{
  "n_layer": 12,
  "d_model": 128,
  "n_experts": 128,
  "experts_per_token": 4,
  "d_expert": 64,
  "d_shared_expert": 64,
  "activation": "bilinear",
  "moe_layers": [1, 3, 5, 7, 9, 11],
  "router_score": "sigmoid",
  "normalize_top_k": true,
  "routed_scale": 2.0,
  "balance_loss": 0.000387,
  "balance_bias": true,
  "n_groups": 8,
  "groups_per_token": 2,
  "init_std_router": 0.00958,
  "lr_router": 0.000651,
  "vocab_size": 12410,
  "norm": "rmsnorm",
  "norm_eps": 1e-05,
  "tie_embeddings": true,
  "optimizer": "muon_variant",
  "lr": 0.00856,
  "beta1": 0.9,
  "batch_tokens": 65536,
  "seq_len": 256,
  "train_tokens": 439200000,
  "steps": 6702,
  "dataset": "wikipedia_en"
}
Below are experts of layer 7 (counted from 0) of a mixture-of-experts language model. Rows are named router (the router's row for the expert), gate (a neuron's input weights, with its number), up (a neuron's input weights, with its number), down (a neuron's output weights, with its number) and show model dimensions 0-127. Each number is 128 + 32 x the weight over its row's rms, rounded and kept within 0 to 255. Numbers have three digits each.
After each expert's rows: a language model's description of what the expert responds to. This comes from a sample of Wikipedia text that the model never trained on.

# expert 61
router:155082154118138162200131114103141129145149171119136147074119177106122095105169089189107113133153193130141051117130104137100129112137136147136095148062169148064171119163072134175126119141141134095184109090087113148172114084106155111104102095100147103138113130143121108107104071159112060129117133160172071151107067092105062178103157101115164152130150144173131172132175073104088099119154
gate1:149089083137169135135075184108118167199123111130117103109126099164144181132126124098108156178068105050112148125083137203165144095112135133119182079098110138144106155106099098142099107119148090103119095098122179126148128143068175211197073170130074169152101131130197120179067106101125138141173105160120139104103150101119148131165114118128094147108080155112144136113095133124110121183134
up1:106094123124143188111104134045135139125143203117128104161105116107126090184133125193124083135170135185139123116125142106169167194115110078183093116125131141124106109145111168106130176141130178096164140123096140151154164177161092111099139144200152094129172152104085097171118146114143098117129120093149174142207156146073084172137107091118165108108140170121090072125145131129101151043167
down1:094149122140139088108121071149143105126160144084144140163087079122136133154148160128055146125093167088088125207140120116126102099142152154146126132178085196175136189104134125119119100172107194109084146139128117140141150094100183151207119085120140117173141128074141107097102100103147115209107134189092117145077155099162087092102074065171179136091157144153159100092125137135123130123152
Prepositions of place. Prepositions like in, of, at, from, especially for places, institutions and teams in biographies: a place at St John's, in Brooklyn.

# expert 15
router:158084175097149169169150127106126146131120123068150194075140162146102117133069141146077120147134127167154136134134127149099125063167129151118167204075147183097182150144089144146115127105157162094125111095081115178126101134129117103141091088136139078139144060103182108114086125118100107096091078129128087143146109077128087167148122128067108118107186107225142129117174097094075136115137
gate3:169098122147148139112096118132170167103109154148148141183120098120118106070163118120062126127153142097191175153094151111140130081123152169168114118077095144126090119119151143135096120177089119136150094158108211144157111159140115102108103146108094102107148089178124123196111106118100133097064090152156086109165165151125128105147066164059172212105079155084103132102135100082124099081066
up3:077128162095168132138094084120180124123140187107121128109102201175096141142123150127156091136123121093159136097138057137102132147120177140120093152156149067159114140192138027086127143122132109088148167117122100136141149113133160139133107078151155111176162192113097118095090139093083088147147118078145164098083126088105119151139170114116100112160188129113063120190119202102108128151184
down3:140146108165107089166134095058134115143117136161109145125141123136165207140102189167113095186124179091104091130089114122078136162150169142171114108195118120018140145155159122148143136124149178128068119059179132086123080111063118074137139190107118098109166108120155150127178103098149122138116109117177144156149080144156064130149100145134098101152098132159091155169145103148106128142151
Clause starts, headings. Section heading closers (==, ===) and sentence-opening words like Additionally, However, Then, There, plus commas after introductory years.

# expert 60
router:143090132106112134134109101056115145103153123124137151121172230127155107097087098173114147143125197112119129097160098149080114096126128121171142146075148170126165161174112165145115081115173107101176102108080066156157079148090120136119118147123135092133151075125186127135094077140117091121122088162144113174124094065128117146089125073084142120060139104173159161154170107104063074101133
gate0:110112106130133114127110193138125155153105133061122121123115127112146140060131143098138192156164119095108118074132105071157116166096140106132134105131096116139082123143109106155098136084160128048195146162158116167153076177139149162127124122181116045181130108127186161161135145124136112117101099107170137114154085129116062090124118142072148069153065176166124128187162141172189111174099
up0:139133072187156149179068024138170147154147118159196116123112118146115159165129110168118144064141109135142123136152075136125141125099123088157097096144086099059116123137122153119170112161079115189090091172119090139176108078093085172122102074100171163117152079126180155128112133105125152127107112184102136133133161099122134097123161145193114105146181144123157124145088099121052153142120
down0:110169121103093114094075088120118107118125127143091161069128150082116144124150114128110103135154141137130076157159158147127068137210090156115169142106163162147073168154119153170151190162175149193167050143078173117155073143173146103126078158132109081164131088085138140131063089209102104085145098112159139128100135181154156152119094167103126121142115089129108167112107146122153109127170
Past-tense action verbs. Main past-tense verbs and prepositions after a subject in narrative, such as won, took, returned, moved to, got.

# expert 51
router:138085138147147160169115153086119116159150159101162164058098141131120087128128098185107145133166182140158074131132121133128126099143135147132098143071157136064172108155066137167137121115120104132200108097093117158156111089096146134098085072137158098129066091148134112110094075155109095121135113140171031151102073110089091203152148104106165136126154142161138207127149090080103108113153
gate0:145104087097101056157145161162138114134142118063069181159157102186141127175125123157140063125113138107108202140167152211171154093152188186159142135134168107151179101139080139077160094140126112083162136157140120143157065147179121175073089081088110108086156163145132116114112146113152129149172118153114141128099116095153137101108146187138151077124124131158086094152147139128156173148133
up0:131066049083114127159177076164114176165105100137080099174114120148140169138183136167109100044176126087140123126136136129166135145147126137134160125102152114099128150107124091141114121152140113147147130059096116131142147102122101142138108141102162106143141175067112039127138187092114092090172137130133104133107118155071114125108082119056130131123170151162141179130197027108140124143151
down0:187111077103089148090156131139135170141145123093115182179116107108158164117132083181126124097137130136174109065175110145157107175103064155139087061118182097140116064182149119085143124101148131115190106075128142136112131089122148119145149092180125116125083139139118090112140109132087129072116133139152127124146082111115087154132123098045089136125182191145170131158210113140180173101126
Linking prepositions. Prepositions after a noun linking it to a place, group or work, mostly of and in, also at, from, de, von.

# expert 63
router:123092134125102127139137089084121176130137125118188155121171213131121125102085111175134144177132169145153141102142113135124104088114106121133176163096116125108181163134113124130143098114150080045137102084123072168193118083056135142110085152122112065104098102111147108112114084154154112130128079155141110142120091051110105177111121126099106122091197115160171188158146068076089092108094
gate1:169047167127097142180144157129127070154119149183146199116116137082152131085122147114073113058073123120086085163171094086130127101145161154137120135175071159146130112116135162167104127159091066157098130132121160095167133138202109168112114107133109157116120103152114198125127187143129134180183126111141167113177162140172151073138124078127157119116151164096150158100114096120140100081171
up1:157104133088101127142095168070086135127125125121192111163106076146176149109115104141126116122131102142163177169136082120158124083141159100132164105121110133145093144129084200110144169114102117126068086150153159115153155119144133154181174131137215128108124113099054154068143095132123110125150130162133139124122162100149151091100160157096223119143099193205136096209161114113097171146117
down1:139116144084147095136118185084135133088085140093107109122122110184102097140119142154206125175084110122148103144102134091115160216131080128088159094164070130087169123114197144096108177109201087118086098139101121119158146126136120126142126116175091084132148094129105187104083107123219122094141095148151142118170150080181172142081171093141115102095117135127143136143145158068105152162144
Past-tense action verbs. Past-tense verbs and participles after a subject or was/were, such as used, released, built, directed, published, found.